python train.py --n_layer=11 --d_model=512 --n_experts=8 --experts_per_token=1 --d_expert=304 --d_shared_expert=0 --activation="bilinear" --moe_layers=[0, 1, 2, 3, 4, 5, 6, 7, 8, 9, 10] --router_score="softmax" --normalize_top_k=false --routed_scale=1.0 --balance_loss=0.000171 --balance_bias=true --router_cosine_scale=20.0 --init_std_router=0.0195 --lr_router=0.000815 --vocab_size=46885 --norm="rmsnorm" --norm_eps=1e-05 --tie_embeddings=false --optimizer="soap_variant" --lr=0.00272 --beta1=0.95 --beta2=0.95 --batch_tokens=65536 --seq_len=1536 --train_tokens=538100000 --steps=8211 --dataset="wikipedia_en"
Below are experts of layer 4 (counted from 0) of a mixture-of-experts language model. Rows are named router (the router's row for the expert), down (a neuron's output weights, with its number) and show model dimensions 384-511. Each number is 128 + 32 x the weight over its row's rms, rounded and kept within 0 to 255. Numbers have three digits each.
Before each expert's rows: "comes before" lists some tokens at least twice as common just after its tokens as in all text. This comes from a sample of Wikipedia text that the model never trained on. Tokens count by the router's weight.

# expert 6
comes before: "\n", "-", " The", "|", " He", " In"
router:160172124141172127157144063114171161134115128124128070161141142108130086091080159116110080172063134170148104166106163135152131128096118063099102131107163175134192139172086120118129202107178106153079163134118156152126141136076199147129092186105172114093163098087161178133106159109159126129060145181089097157082195153101139155100092161136128121141140135114126173107167134143140114116161
down0:113096105095083160125111118115063148130098101108128106179173100163098099120104123080093129102104057161136067122170141140120144048099091158118082068076082067147128141148138153116099160146106074144122099190120067138098118210167124083135147125155123132164124115094130098081146140161153083109134166113095105090126115188102155149149132182164107108174113112112221186158104139106107120150080
down1:128108156177148113117093145133155178123166121090121203179120127140067076130147075121110194094163089149132105154104125134142131153110127111121094167152155159126131155161111149080137204061159145074103131083157138136098089137171164107110153161161146119141119124169174107128144133149089141167147141143083122123117124078157156129127156123127126087117169114113169154162087189119128107112207
down2:120128167092135077125106134119098128078109164168141143107136138148119102154123115110114081105106108146072121099194141114078093086095126120087115092117079129091150133183142160151132145089211046150125129174120125141131155103049098161065120177074122145119096126086139106110105125119063113091116158130111130159094135088090111121092197150139151175138133096060027161087137141164127172166061
down3:131143139176111081112143142122172140161089101116086136136116116056102068174158135153091125181110085177128133139168154067120128116127161096111064104094062103130135178150178155172150139142138146155115177091139150170075138167063117105088139115150136130087169101141088066150110147082132114162126130122099142149137142183071090115135137120051141165144150107113140123128194124114152135144115
down4:038154121129094135193136135101115117157119074078143078118112158156105043035082147142144139140140084132202054059095101131072124124131099126166152134098167135116091120149095112156161109082109107101170097089096144101145106131150130139134184201084085111155166092101137138113095181168161119095122125071144116143112121092111156191119144165115098117119140146119093141161079130110133039097134
down5:108113103126116135181073130116136141102170065109076095108175123130160067082156072123105087123148168143165105154093219134100130138173129107192085137076102107141163107136084166120117125134113128124132097123101108088132141178121142099088106054136137124137164128104047116152053140065087149107088118147148154051073135170070120091162119069222138166074125129106093151151123078050131112100123
down6:171114163153186121165082120152109126125084109150137117141137141146132151167106169159096155137168136138139142134108167146156111109118086169131127145111152148111111181112088157112172105106133102156121129154171114181138162116126154146137115163120171180106107096120161071114137166139122080095154133177181079142105102175095119164172184151118111117154130146104112181119105062157200127117141
down7:172077164140129163163127076101098128135152090073089097101150133099060067114178178122137117153097056174156143137116099143080137123056174152099106151145107134122131128128121088096133167147137099107145090132095130174122095082091118168114152074071110113103137144103153111124184109125174195132112072096121161148144184112100129105085085156060124148165183107156149154135021148155128148157098
down8:123136102138129088141113119109148125130108111111130048160157138120141062128141160125141218111099106184145188155180104139148106124144139136125147097139110102149094169116212107150179173114113139080148132143133141178085076113090130150162134152145133065137147101077141131088117139102189127112129161083121140107064125115054100080122109171141113077119077110104141166146075164166108139107169
down9:106162152048190154129103141144175160133193148132160183151125128129184153094161088109106187174150114105082203123164115119096113108117137138097119187141145164080099061135154095141186136230119207114166107140076194150149102157059182109110201136079118132137141116119152148115138103098139171077114094138137153123119110124088140132055172127121110163119098088127140125107135175168126065114092
down10:173109187079070142084165095157111123076112160115117156108118115164083079142073152145082131159078099115163108156177114070123143141163165154122085129082084104112177140129101094122166113154160165144179176077154120150163130145074155165224102178132120126153165156128115095068136150138244161123138113143069111117155154175114167134209128187118113109110187194164143115166125101119171117155126
down11:101075090108133120075155070091155115089135104081146133082097147184088165170162114076117144166128134191167137157158129079111173063118103133124101089148099098124176172193143134117122114134151106070189093101115089153099174141149108114121115155130136129140095090080132179072113136100119136127135121115068135161163130089066141165156145193101087102100188092174037129117138108069134098116104
down12:103126145135126187132117115105157113124167105137122149071105103094130145203158119114140109126112186160133156088109069164146155095102136152115074122175101131117141111193163095131164183139156158104124180206132184123099105133132081123105082039181140175115103095129111139163170131119072088128130184083159168148132131145131073154085087118093088190147123164145126077121129165132062144162106
down13:159041112171128147136116111159111150116097156143097133148132085097108172125176085098095107125137073114088089128113131176136183155094108155124194083088085132127140153132172168163101111159080194103108157109104132140094119102142114119109060148149111126174112135110075101130109125153113151135113102100062118087112127127083194064176137130121079125072089148087064135089144163109027118115147
down14:114129074173048102085127150143104127080153128099133179161121139177103151136125081176138142138117139129088098141160147119146106060139147127099134140123133079113148071116135144087198112126119168100111171112086120118182064057195095122122061167135140188120121148121153164154080110155175160142169108144146165102157115130155167130167128139120113082076112159167145131154124135077050104095199
down15:110106189114141089151125119147142121101096212138110104168104163137120141096155153088094173112136165062143154155135102127148115173096201145082079146084166159160105092133112159145148068113074139130123129121173117154126066112138109132111132109100136122105100106089180160182137124098080152126166166123104087152174082093133136103119134081093099126107095164112154154151135112125098124155074
down16:139101126137140073146132140122145135116110158125150178167112098117110154124186028076093124140096125087121074135104141143124085204091144082109126175175125166154084116153155094158049135069126232146126127177160172129167153136156145092118164142096080119210135161139147152133190156137107117101103119123071156060135144103081103068130072087137126135171116090170172151087131127130141107189077
down17:084156107151122097058153144139142141156155146153189110179098122132150081165107136138104121153148132111094115168119123124175177145130124180121106108158135090164101113149130137174122113123155155123102088067192114150152111055068140081180105165132177145102100111166121117148191100091148122101098130122185138138176120059150160150141151122129126089078102166069130161161153107148175152182105
down18:103080111096093125123145105164126143137110158097128218088147139103156094137162136103177142140123135109100149085106074143139096109121153138126123107101072158117181151148115194153174151163182121140156106170189135103111138083121140140073094122146118131107144094100114139151117117188078103089117086151118145148120129112168110113147159072101110113143127135178093150148159154141114176217037
down19:091108130149105128172130048115173135095139107090129139113163067153113076131138133098110066103129131154072169175140090200152136135070053098115150101077089071141159137116136131156080108148148067180192090088143131086133154124146143166133123157073092147128092097145139136150168128170145124074175197120106087157146175062123115124140109110080110083171137101144084158189159130135139074096164
down20:111131147105140148132111090145131104141170198084121163105136113176106176112130137134053146157128104158100111133131087134170096125150130065109115147103186111112103162203157125168159151136186161169102123171110126159067150139129110157099144072104124166097149164116098130145148166182171104090109156138115115105078145136090065088108159143096155219134148140158134096112111104133089129192149
down21:203122145125153100113109080161107114140108117150107162160111074072091108123105140162085179098147106069159071128112132087131106123071119119093138149086060107043131113119169153166085129131179134126119153120203073169120111127160191055119082108127105135148161128188104092142066124175122132145150132107147147101157131146133111130103126153086173118131091145102090103174153130087143113117130
down22:157134069144098137149121096138152092165112112063102143135135128079161142125168138163054120140068140131109117101140187106087082139090119126109113124109131111097077068031163056162154124168123116120144138090117128138112161080131128123178098126138037098151137145055183186159144098174172159153153163137115149143123148071150159092163106131163150159118134107087166171096187145089100106087099
down23:138113172198087172074102104196104133108062145110154090123163035091108086194130136150151089117189147132118150128124122181154121078156201175135052155077129152141118135123128138111132147113114123123139124148095122177123141145081128128129113182087178151105130098135136167148126123147132105195176109152167080141180160133100120160090100153110137132105111057134116127140104097173148174197129
down24:168125189120147164145108113169144168080130079126158093160127092157110155099101033114129124161105075098091084153137045139128131123140134169140172129103109199117153143164135174132124128149137101182090175141104106110177054132078187169097111102156137113116136076119147063162104149154133129095165165169121091133179093127099119109125076111146170118136122159122171171188113118110043128159145
down25:074168153146112139099146109121106140199073098101186149134082129149196133102163219156176150116113117095087189092101086162103107127076139141138101163140130135125115071113076072166127133112120160122092087069107080114134129078145079126178117106123114082139147109143114088109147144137083100122148146085161133156132124105177139119077117100129130143139164098123105126112088147167134146105128
down26:155138140126052130138107098109118141146157117142069115098106133157116092146149162114103114151145136165137154194164167136198141104117072151160092102167089094187109136131141120116135112141133094141143149174140133117108182131185145122088083115121089102082091118060116133132111151105138132155192090148186122136105056120086110135073118110145045153087147125094141143154124152144197158139142
down27:139096100098140071107098150135159175131133159123186130192122129178155116157105083141104106059120149102119160101138122165144109064117101155125136128100144161126139101134146068141078099132140147154185089110145189126107139110105095124103138156114112143157136182182144151092115098149076123103151108179096130136104118105095112117118110162156158056162089111078119130129128147098110134095079
down28:145129130140122112146116111150110116112104180167152089163143058093085208135107146118148143135158165086111131155168120102130177118153148136168143159120133077132128072101123112135130087160106176157174067137105114131202150103143122088207121146098107198138100104084090128117171102179129152127122059132096164091149112102115102168181083157144066133136125117127101158091135151171116111165106
down29:139152158151095119163142072115087134185107157084092135112166137110124138108181183101112171142081105156120135117183089097105112158089140101119146114122122145085074113087062113096127101160123171118133142044145097155152165199143102173143195085153126152113121201163183112137117111124134109130144143162107135108165189101173135076153176128086124129112103097163125145149107187108146061117161
down30:149139144196081094173138158111114110097118144128177143083119140153126119089109128161125104161101153153115096081109125142158137146165168162145070138169056099130078149165116123184136104149129189123134167108143088085143145140101096128126081153105197143117081146148145132089144071110155094132116146080110077121187180088109160147165137150163168142114112146095111157160113132091133123111160
down31:116093126145105079142076152108124143190106135132177135129096177137167159069125151164146143070122157150124134091151137175122116123175158110121127129088208167160129107153113152167156134175110157072064162165143136192121178109129091185117088148120150125136129133161137124115102145150146121145139064079124181085113103114177096121100117121114134176074085122050112184109152118121170125100130
down32:126166101102167099155136110123119138068152156162093144155097123119086104056094143097169171132096103158144108168130175132191123148135107117107145107097152099187146137091119144208163083120177189105107053115106116096124035102127081131125168121100100131130151083074123127136176168212130127055111123102119084114095165091188074119149120117159146095129105125153047084133157148159111168130078
down33:123048127097067115190105103153132119122132182149119063132086146083111139086169138172139154089126159120137183148164114088153096170108166167101101081068185157137120078132156101064093089092111120094114149135128112150118111161133139161119053081100091141069131152106128131153166120102095116115155106106124102071132139117112125134175117178109140098171157126139100138130194155079133106140092

# expert 3
comes before: " the", " a", " his", " by", " to", " their"
router:142138107163136094160095147178128086117136170106151100115091121078103114107095148141108081146114096139102112117192090049159179090097129141154085102151214121100138150086115096113133116117134127122124138155120073112118084141106136198059119124126110099106113087144155155128170092135142161128155139106096138114120140198089114147104085160191177146125165113071169108123122141155112117122159
down0:113118112127127121125209119119111096169065056167156144186155123106105148088128097136118160137104118129121093182159099077104139159106125167102157161086131113105034136180129114131120087055105171177125070095094163098107138100114108111104156151097161154101142118146097076160159132108185151122149098088198120129125097102116099088147151125141072135141092127108210124117111134098163142143103
down1:060118159164158084051159027127153127164124122103200091210164094080172105151164192166136079126098137114141174128064129176138088170101170175212091138141160164144148157135105161219163146118112125157101086179071195146099082154128153096132118142133122117090140150056106120152142130115111161097092172054113154112109152154126112082097087076180144082162146151152178168115143142131146140181096
down2:135104209148112088116083070143101172123116140126103126127104138109129094104165163123189126133110119118162082097113170106147126125017141213143114146138130096116106133133134057144120139141079106122139113089109124182130086130143122103072067116139121164186133141166166119089070136122121095141176154152118159084142159138133098151098143112177127123096141138103089116107191128164146153159165
down3:086108158166137143192127119069181124129161140179114135114086102057152092165138151125106156171094120178117079160122178142153159154136145127162188117166104134151137131083134140069126112133151077088118141108061141141138182124170183124142151082133078134132092098090153125069143154181122175181111232148044161106154180101110124125162173126157097173176094120136094143119163120102122150092170
down4:149111150148074132090116159114131099101129115184152125136149180190181200178146115163119114168180101117101131105147148155171155092167150189139119144132171120097143142148166114104095082146117136162124149142151091156064148148151085133124118133056096137162134123097123140103146116117129106170140075097149145105123129122125127080130143093070141183094124136128175180166106106096168116162073
down5:145136126132136153073083132124107069133151084110142084114055067118113101157107137132065098155121106177131112136109117141137183216108070107184126119145181104173147149126082061089096172134112133147093154168161151120104108136128097089111097083133128096183096178065082167083094105135123128159132117140123157167121092118114102133091149182152071142099057128150093095117104187135166126090110
down6:153127185131155122181143093082147166186133144169098121184145134115125156117137089109112119127166065102017089129175119195167140120142177140127189108116132177186095093119102135184109123106122116108100125097149120130112082132133104105113138159063093169172074193108099079118197119152094096091139059110078148112059149114115146122113133169142138060135160106126063133135134165096127117172102
down7:101079116147113118139116139096102139116086140106154078059056106110204094096139164123157153108094119081146160116154099143126078099102164143179118118145082126131133153129119084123144096209090087119151116118157107137130090064131115184148115181123137117103112139120106152076091108126113103157139116123116140093098163089119117138090150116129085130145178127149085152125173122148093095081111
down8:106146127163102077136123095165093151167102150125123136101130077150091158079148123112161147071137149101124142076172118171160149133091108141112063143067119128101121091149103152153136121095100127122127128094112096072173127175102156126130092140154128134124146145170078043081103150099179163133095070114117102129182123124050119112101082110155103112162041122112134072087063134115145134095136
down9:108093164109169156135165127139135079110154105058117122158123203057163185102149119142120118141123163125104110156133157158174146127180132169167092087128165133188087122130127154177134112138122083083116177152070160118181173156057163116173125096117161125178111116087156123179158065113116117047130097158079102104117111149101154157100117083149115066147147092165125096146206075102143141126118
down10:122167102184111129199107100114126138149081154126157164133147137136084081092153168169138134144098108108132086148119132117076133132167151125066126163143094133090133132142163164124083075125163138131113147045159068123087154174120135050170147123159145080120149095123088105180158065112136157136095144135133227170108083057085203125136139128138127161132112149078117113119133112084144151113143
down11:127149167114070184181124116124125181116112149168100141130087150168153138185101107161182121157081128127094148139123112149151129145139163081066097115117076079109124134109198135112151090147095148110159102079086146081118041085193148126074104157194146093182131109186197080145150165125072076085145150136131155157148146137143114123169175159125129058143086159141160120147141143144114052181143
down12:103130148137146080106152179174133176129140083095116162128093149098161127139093135134062104128107147127115162148089102116150082157109112096056146173106080137126106124081128129157179161179163110174166111087189134087133097125197082168100142174175134117077163148149171176160138146194117109137146164168118116215164069162129099143131064152106099078134081060112168143189162142177112074132124
down13:139164096128120133094099169087146107131166125154124078106152160148127133103090117107179127090122099133110113110153125168159163195171121131095007151142126102115153128150162123234076086126066126119104076102119133145170152129131142109079077110114152109063152113126109147148105208067150086118112065180161172149115102140099049128061174097166091105144133083186180090165150149120146037080094
down14:111139097110118147124205088119164099155070088126142080121101067137158160123132115128107125151092160081141100042091129142149130127114122152138174095154098104101162129117129121166119156123195133073107122100135127078160132025144108142186106138087123160118085141126126158080161194111056114149121127096158113122168087127082105149151181183114119071126117115059064126140138112186153095100071
down15:106083147143114154090117129221171145135157142118104112169145133118100167156088125128110147091124158094083130210115178181119104095127070133128083090140178126129168142147189134168108141107040145130125147133141135125104104114111122123109064153126149146135082193211167104170136104125112095100119140124111139161103112169216112055120124131159144052190077124085145150085114169149130130179198
down16:196140093105139125117098117131121126105139127099124143135141120169163165155133115152132098074152187119154171148143152173021081168118148107097118184127144147112168158097084194096152128132173132162097166130114103131124113135130079133142080152071132115165086185129120198125084080139136068086177092177092129120071193124138157148163161105108153071185060131140105127094116101095113132129133
down17:105127141097128161130108166129100127133135087171140175134134136081133164124081122144138144117105106126148149116131116069109148132126150085123121090093164140068149055141179138089132168145146134170146086114181089070134110146120093139146114100139153101078130062122115119107117070101175064155159088116157110106127118125153136087124125114121095172103172086131118171144095129144153137111137
down18:122146061140158137086073132148101141134086104181126101055158105171100133147122097143157134130102091100148160129142142149076172133103068143118140100171146169046194101103140153163156085132095130149133135176145175171087083084086053109103139184104137092157181105137166083138166169140116107156125115060115148122157140096113132105076146094114200218077151165132130144180064148157104180133160
down19:190125146121117208138112146065156101082113113123164134154120174125144102210119071117107134082160161099128101095110109115165104076123105185141169129128090120190103115148161200085139126134149109154123161153142137216146170142131107153134156125128130167133099107161162187123122045109092034118199127114148059106142118205098142083118093101133127153118105189196151129148168145124149128171089
down20:075112124139167164148106205177142159088086125129084142151137157111119099124107077114067076130142159112192145112132148144075104131123128089128104149120195121133141129101105145174183109090120084081163183159063095151115168127123099114114088173181170097138149173186131148137127106112107159145108123176141121199155134126136132142113091127128118146133184144171124127152173149096132146177106
down21:197084121109162132129160168121136098137165112145127137152186142075095105120147096108085119135145145112138079138183110135190140136077100146161145115140134135115143179221118107150139094057123128166115109135110121113123194067117120096142132125146109108091085129122167093133163134128133128109193064102136147139161126125093128118067115092153122082158111099128155137133172126103165137073166
down22:172140147103162142149108127091058099047129158092139149067036167076085115107154128143109082153179093162155106170201095094135096076085132213150152151095157109115100144096121076153163066115082135122145134141129121131134097123087116141102150143115109178132050133147138130126138111155084144124122173134121086092177171108205145123100133137173134176114129155142121109078132165151116207150140
down23:096139174229140158155147093140110104147113104064170121136072095134130122132126167149093091162113182104153187176111124099118152115132102140202122136090211135150087112128174110108099145134039060118151231134175127164134119091145050160121118135069188130094120176177150093119137101122101107097090070140128174086121128082086169137136094116117059032140116157125170146163135142153158116145136
down24:148095186127180129098137174109180150087159134148120117096086111103102164098125109154163162176117119169102059121170107140149144135117106153120232130136082126112097129127101111171151154126126115144093073110102143173119137097151104096118126094135211188113125129160130139137154110130082143132106138094112147154094145115130145151152157161129077141117141103173079112136159125129115081179212
down25:137117162111093128184130137146129179106184118092173184100111156123122129123142153137125184175138145220043177130164103130148140123165140105108152065105101105120120167147118092129076193090145139159099125035113171110137101103149081174143125158126109139054090081137162110143129078152135113097089135158115139141129151074189145130088090127094191090106141136092146149174217153085151130133194
down26:161115123133112162144138121088132078138084128142096134162175119169129177088147147102155148115196039078117154193214069120155108105141125081112099166080056122136144141086079141150106097128135095138141112139143060055153115195154191046180100143172238108165183078128083079109047116130171137137163172170108126066115131137113116158113129101168135080154115107150144132112130154150117104136043
down27:143080133114129157132087099200115114189162135090143135154136072086150164117168115149175125079161184083128128167136119087116135091115112132120056083113133130120082115142142092140129145110082101155163082111161166178072087130176111172086147147143178149102148142103164091102087147096051149099129123128096178125135104113144201120124091122129139166159095044104094136134094127174155128140088
down28:154108102093090166132079130165162148150127158150172098145118140046164096188154094143076111057134173127145121146140217070136176113121134120115163171150155167125086095172060110126104134144146190157131128149086083057129148149125104136071128095160131113103108106070145212133193041195137151123111151099158157160068112118149109102119128163166119088167147103197170133153141118145135126125132
down29:127090079111121151142083138108145095157124131161178141131124146133102115066150108122135145129080094152165128139145208099129159151121109069137123113099142138107109164153146104111128150153106096173157120120117120104126140157094125163085099141117073110061101113099114107146196124132122155126103105145067152158093149128121109111141101200122070170111107163115149154143114151152143099109147
down30:133143131149120146102119182143091096129171163122119177124159179100188124126125086141161111083141165153106121149094097106113099161163126084125121134077173096121078121043160125062159134076132120130119094048139119216163147123179150126107205116126146132110090081169099178133076157100123078150097132130145108116157097196146146148136110149091095134137119095184104134128143183099175109130173
down31:099129167153163117084139161080151120158101099178153165057102095172142126132152185132146150162118128100145120113115118120129119197106152129096115209161195151137081111137136080147154132127086122116123095116101131130116106114169166111136162096177141112174105180140136140111091111106154170066128166080127185092125090138137106060125132107150127143190123173087147110099124144195200120133122
down32:090121159144108167124146133136130152137156142168123135122141127107126124163098184089108117171127088151159113127089072152085042134087104143184136144163119148121130152121182116060102150126084202140127083060109076108098101174145097138046110082110133134097171125087103117071160181067133157124174182157126147178100139147182112167204193154124094128179104125118131167147124100180167085145111
down33:154117107149151127074148164099184120156098123139126135146144138148126108108168146139172157093192163110173092077172099119142136118131095096096129161158178118115138150154049173124092075125178142177110137154121090114175151138135098076184139118178135083142164141200150134127104156154122164148113076113128139103098018137082093153113084148155154165143080123148083118127086087148154125108116

# expert 2
comes before: " a", " the", " be", " been", " not", " to"
router:120115138114115169064141086075097114121102122199105084129118131151138149096101163105137195147163142126127187088151160156143134183150097144113071110167140110145102145103161127181156158116111117153137089177136154094086170175161086085172140113137077082188078107173143186105098079099094048141156087075170127100130118092136135171174142146123145153084139141168155180143082127146154098115111
down0:092113157130104182160132141121076158120120161117158106101148144060159168181098116118089139031125136116125178133152089142137165130124105090127066182176094166181154057120110120103168191159078142140084111116116147092115159192107108102205131078174113135166107102149158145142097142178130079161145178146111132176137089125107166145150182089110096090162062125100095099123136112105148088109131
down1:120106084154110149165118133118128154139127149098141124179100185121154086159102110126091122107068120157137141169113119156183175118113148106223141147112159086126152096152153100102121195147099131108135135179133185105064161153072126160182065141185124070103156130140116139107124163140087155101177198065151067133073163143152121150105093149135102187139122134145117153164162183134126121122158
down2:090119149117125129161142151102110142118143109155116102163122071122114119160127157112077102113120141137175136164130126096171167116126136112150119134113071184090082120131135149112123119175123110119153105094104095153113117144091071133129077167159149110148121080101150179173093130105119165132088162101131146097160070108121054087139166151220126033139119130135106108127142190129128118133139
down3:068146093140102085119117107143132050033082098098084160114122073133101101083135147102160079124128128134138115159168162122144147099137098119097137139170130117185106133147056122120079129092092122122145123092089130102058109125147087085125146134114094163124143151122094129143117078168149150140140154116111099156118071173121182147140147166150133148096099126189142166164151116118195135169136
down4:138111130162111123126157113116139117083179164142134158101154138095148050088187117181123135150079093112103133118124095133122154180084150107086127108120188099120130151217149116115145149115107120150129085123184136159139166078163124162123143163138106101123111139133178148105153121151136119111112149070132109093202115112211164159135116142057157063067109094178142123123066171107155113153076
down5:109087148129163147170141082107056166141077090142170095143097103133143141116132149173085086136147121140135142138142178105099082123214120175130135162186105186110085149128141071162120083151124112133128138106109077127100134153087125113084176118113142066108138128198168152163198140133128182167112099159154154107120118106138119134072137133110095083103105218087114117118116126105105075131134
down6:142093132145138051105145144178188084171182157119199130085153129115143198200091124186126152071080066121137147112120118154151118109090145150052129128153163095104124128153138103101134141094081155150129089109116166153130084105136161148150105152135127162123162150135128105184064206100086135130110158159145125123111141092128119125166084160138158125119124082200145141119194166104154138121168
down7:140138122066078118132083108116118144171132075157188106162108119058164144155145133130090141091090103139197167092136097153161079043090136088145140160150070156101062165141148158138158131085120165126114069100143112179138162104116158141137125131143133117172110089095142169123105142090099149099076186070110135111104151087112078155109108085114090136107149137132132145093148199112153146160129
down8:139080195116094134135148120090178138155221150087134112109125090174168150073092085062089172111202190126077170102157143123182147121159180070082113086115122129132108121129134180137094111153109091117109153147176096128110167168061155099117080104138125134089105122142109168178163138116139114064158116158116092172117146146120120158173175097130113099143116128149156140162120179125135113123124
down9:187122124162135111100115122046161112050091169164110124082130151145120096097132114074188135100144066117140104092111125160140164100089105094165102075105127099080163136160103134153177095122123158157169085144173117167097061140131142145151104127158122104092098073085162090160089129052206133099171166197165148097154130151141159100103083152138158117071098111094152126151122123152135135151132
down10:091098120148136079188161168137141163151082091126111141144154108118142086164169140128120147126157107104140139191094095156108157119185175089095095108079103139099127115143129141118126106095123121172094132146098083133114098113159133154145143130094187108093180119196132091136044112103097226088159069167139070097184107119122139146069157149089108097157188130119101139130161157084129087068127
down11:082167113088159108141102141185103102149076144091131134130083105093157107200095095123080166092123164119118143171113084076144114092119108130110174085125172102067086084097126155098160099158153071137168141081125152175083155106113134095153134098140135146121129130190142156067148119198207167114205166088161122156121113116170135134187140112149121104166133155100153134114101215211044161127166
down12:102104115127080134168102154194151119134128109142124126145193123112097061065139137147181142160172108211179123153097082206098159186123099144152119155131095125122132139113131147174142077162124148108149146104168123075125134118102082133173155129116115047140128172100161150182150051142107113121125178141121155122160122105102131098183073111080071179128134099088148152148131105083096058069168
down13:144162137174090145148128081127169157171144132122122106146147135157082128161110112101078139168061126109160154178189097188157132126168130126154102116177113195145146164135089136109124161158138106065086219133103154108155148157118166109125141136131165163148115115080118101097116067145100130140162126119069111114101096119079109033131155108193103173102075154094159074124174118094133105118106
down14:117131025126164164151106093170148113101166168151129144136209118182073126133150154160122116070142120107161138148079108166137092086091120096082193154119108167122118159146121090120144126162158142162140167172172125091204152130114133114145115141207239160201180162089126128106140084108141131141168122092135139090113171171116137149142103141111150139134104120179157093181064168111167093127143
down15:122105155150141111134119157057129082107122102101144208102113178075142103126177196117141187108115072178170179116070084104081124122122104109101080100155116136139093123143133138101160101148186146124122117172153138077122132189156104127173122122138165144088155099160194090156161160128121095142114109127083172143112099150088083155067105108139085131199184165102116183153119129139175132123224
down16:098112145096105123086083112192214113114136157121111172164122074097075159173027148142124133119131145115146092141104092142093149125067161119097147145076182094122141148165083093149089125106079116103154120093115142137182096091043094137142191109193147175187160126140160161136106156142149164174163167173093088133082153120139109102142126097122145151101137140200069084096209125163145095134087
down17:089148217140136110091125135117119097112127125085091107091144140168128109145087129078105144127139132165153109137130115123099135100153146122127087168065115163139063142105173153122148136098115089120120112119148104159186132127115155174108110167099135158171153105050137107169114129129054113136101091119110186175146132200125151167165126044090111098163066103093107160134149107092099150112080
down18:117109103102150158191170093174146124134116141151149104093144078177126207119157126117125112084137190125114110207143120198110092122118154120094132136110144072159090120117115167152139143117127097136102100177089142143081140123143092143015141173131148130106172148152085091137095101114152138126115078094119201177146209123161065138094096114102151171131174130156065148148106148097167146121114
down19:116163136198094134107152117097105162130122117115163086091131063209097148141123164129158116068146071131104143121140088127137099078090136134131120159115090090117089120187138095125053127145105141151162099172130120099166100130146158133171178116200163094104109085124125163153123120132175129085162089132128108150142169142139120127144151138125109121135148071156045154127091133162107110135137
down20:131154064071111101124157147133161082069170172113105098147152077142091098164136126120113127086098133146103088109121161126120081086117124081131106127182139167114185122162094117110143168108091154111103148114075067126170140131108131147162112123149149132148156149107089098138085099102149181160139093127089174128099106157101146110152133148157169101137159126014208151057082209103188138171088
down21:126170137085126105112121082161144105133102095085097098171130110167146170111133191145139161163096166128170114174123133104123089136117155155149078111123105188136159054140100118152095162143112141076123119160120158163112177087151131113070099115118111107148156112093143147115117183147103112103165079077167074155165105110178143131141128138098112113032132122147157061163151131132144140113173
down22:140109154130143123132114106140128108152141142117165119182144086119137155133080185190155110156134107119144165111098156125114101150118098134173140140149121134155220169134105075146104152142145155101118179131150120088100107107176120052177124123118148097103138135146144079097127103089101100164174162100081111115174142130122168144156152094098095210176106107174159118160058111145142140100122
down23:133122140188140135162094102115129160130133058072129162113133118124158191122122070187142092064067163104167109117163100144106111133117203124123090116067158148116125138111182117127108088153138143108105157098143108065144125167148081135107125130152131111076121176121110147119171120137137021106128136129151105156072161097119108183131139127113143082165119154122124107149064151130118173150114
down24:124091140128057140143104149099099100106139159093167113097101102109201084093101117108118159131142166192115123135085155105141140158173152076126096087140128124154187097128101194128079055075095089116135108201104080117172124147054113163107113142164134175136117066086103102164104086094153148115097111167102164069074202131154147139141117052076099137104149063122094100127159126106158174133150
down25:139121183137167151143136117089091130134187157188115129149147136153124094169073099129110114124095146117142144079220124084164180060125088161103178109127108115154148127134126185060053148135162163074088157104134163143119120117171136190083146107127122137092110168171105111152112074117076126112160170087136121064134169157135123134112108146089164094133103150135147151115129242124077135139139
down26:107139156098127106125096080121144066177095074134146168141141133129090077159144128110155157111133135119138117138095110139131071103117171174141156135090166169130056115189140160128133120133112118097120144077141130148178206095134159160121119168081145177149165102127128099134139142161126125035129140129144124142098086098129189143108186116086199074120120139140176123117152095078085126141160
down27:157122181113109198131134098121143138156139126160081136101105171110172159097088061107127120115169148124087139159119142140109099119113131113113129051114121077137117105110145137083147159086145112171124077127116122176138139152153136149060126084073097164156141168112135096137141133086153083097186101138146164125080155177091144157114130188181130179174171063144147175127123110125137157136124
down28:181108165146102163088089119103142142101122145129085114068150151172137157117124080121180191109169174123071097157123209137114156139156131112114149103080127154177196093104116168086157114149199160084076159168084175141154205194070098113111087093153118136146108073123101089125182117047120115193064144208107149112160119151143155104134128109080122166090132138119079114075137098122131150110133
down29:155120168134161136150147193209170113251093093091152131161119115080139098150146167189202099144167104116136192154142092155163158110095145138144185126200145105130080128124119106126174107077109166128123120144096079125118109128082174130092148121104146128123177165142180136159164126143039109103123170141176102108107156107106133114141151138218166117132125101109084130108123092103162113121103
down30:167160137177103121132170092140111152166102161146129071071162183144132150137134154131131126181163101170081153083182123111137088133172126122150170162135094179136093141159121101141121116110150133131154154156132121150070137112108098105115128137068143127165133163078131143098110077169089160157138133070169080142136116144144152082133167109147116116084115144136141167153133107120135099112143
down31:154137067085195132127095138123148084108074050114174159158166081046135109108117150072134085146074117034132056085148138096176114196103148138148126127156144135194134131130206129077115084136143123099167178160109136159127146082101121143089126192066034132116137081065127128151176167163128099143157144115082079099139064149156089167187122146146126161146158123182148148123127133131174149140110
down32:165098093128129098152171132103129131132139134139113137160149155128123074132138109092080090102111081148063110120088067126128077097103125145179185100137175125167076185116128138118061148178159120161088139189118112117117158135129195090129136097152132096139162164177109185127210161147118219114126125159096106073117102127133123106132151106111181162142158127164120104121116115130143145146104
down33:118110127117109118080136093141081142131111101136114080121004072091138073072108081040134070177131150089128117144133088115109136137186124120189125155133080124094134133115092118138178108139123149182185111056126165126128122134153094131168166139129079163072076163156139114101120141139160158155134141139177117166103121142093108103100133109114149118104133133115142142117108141095116143135118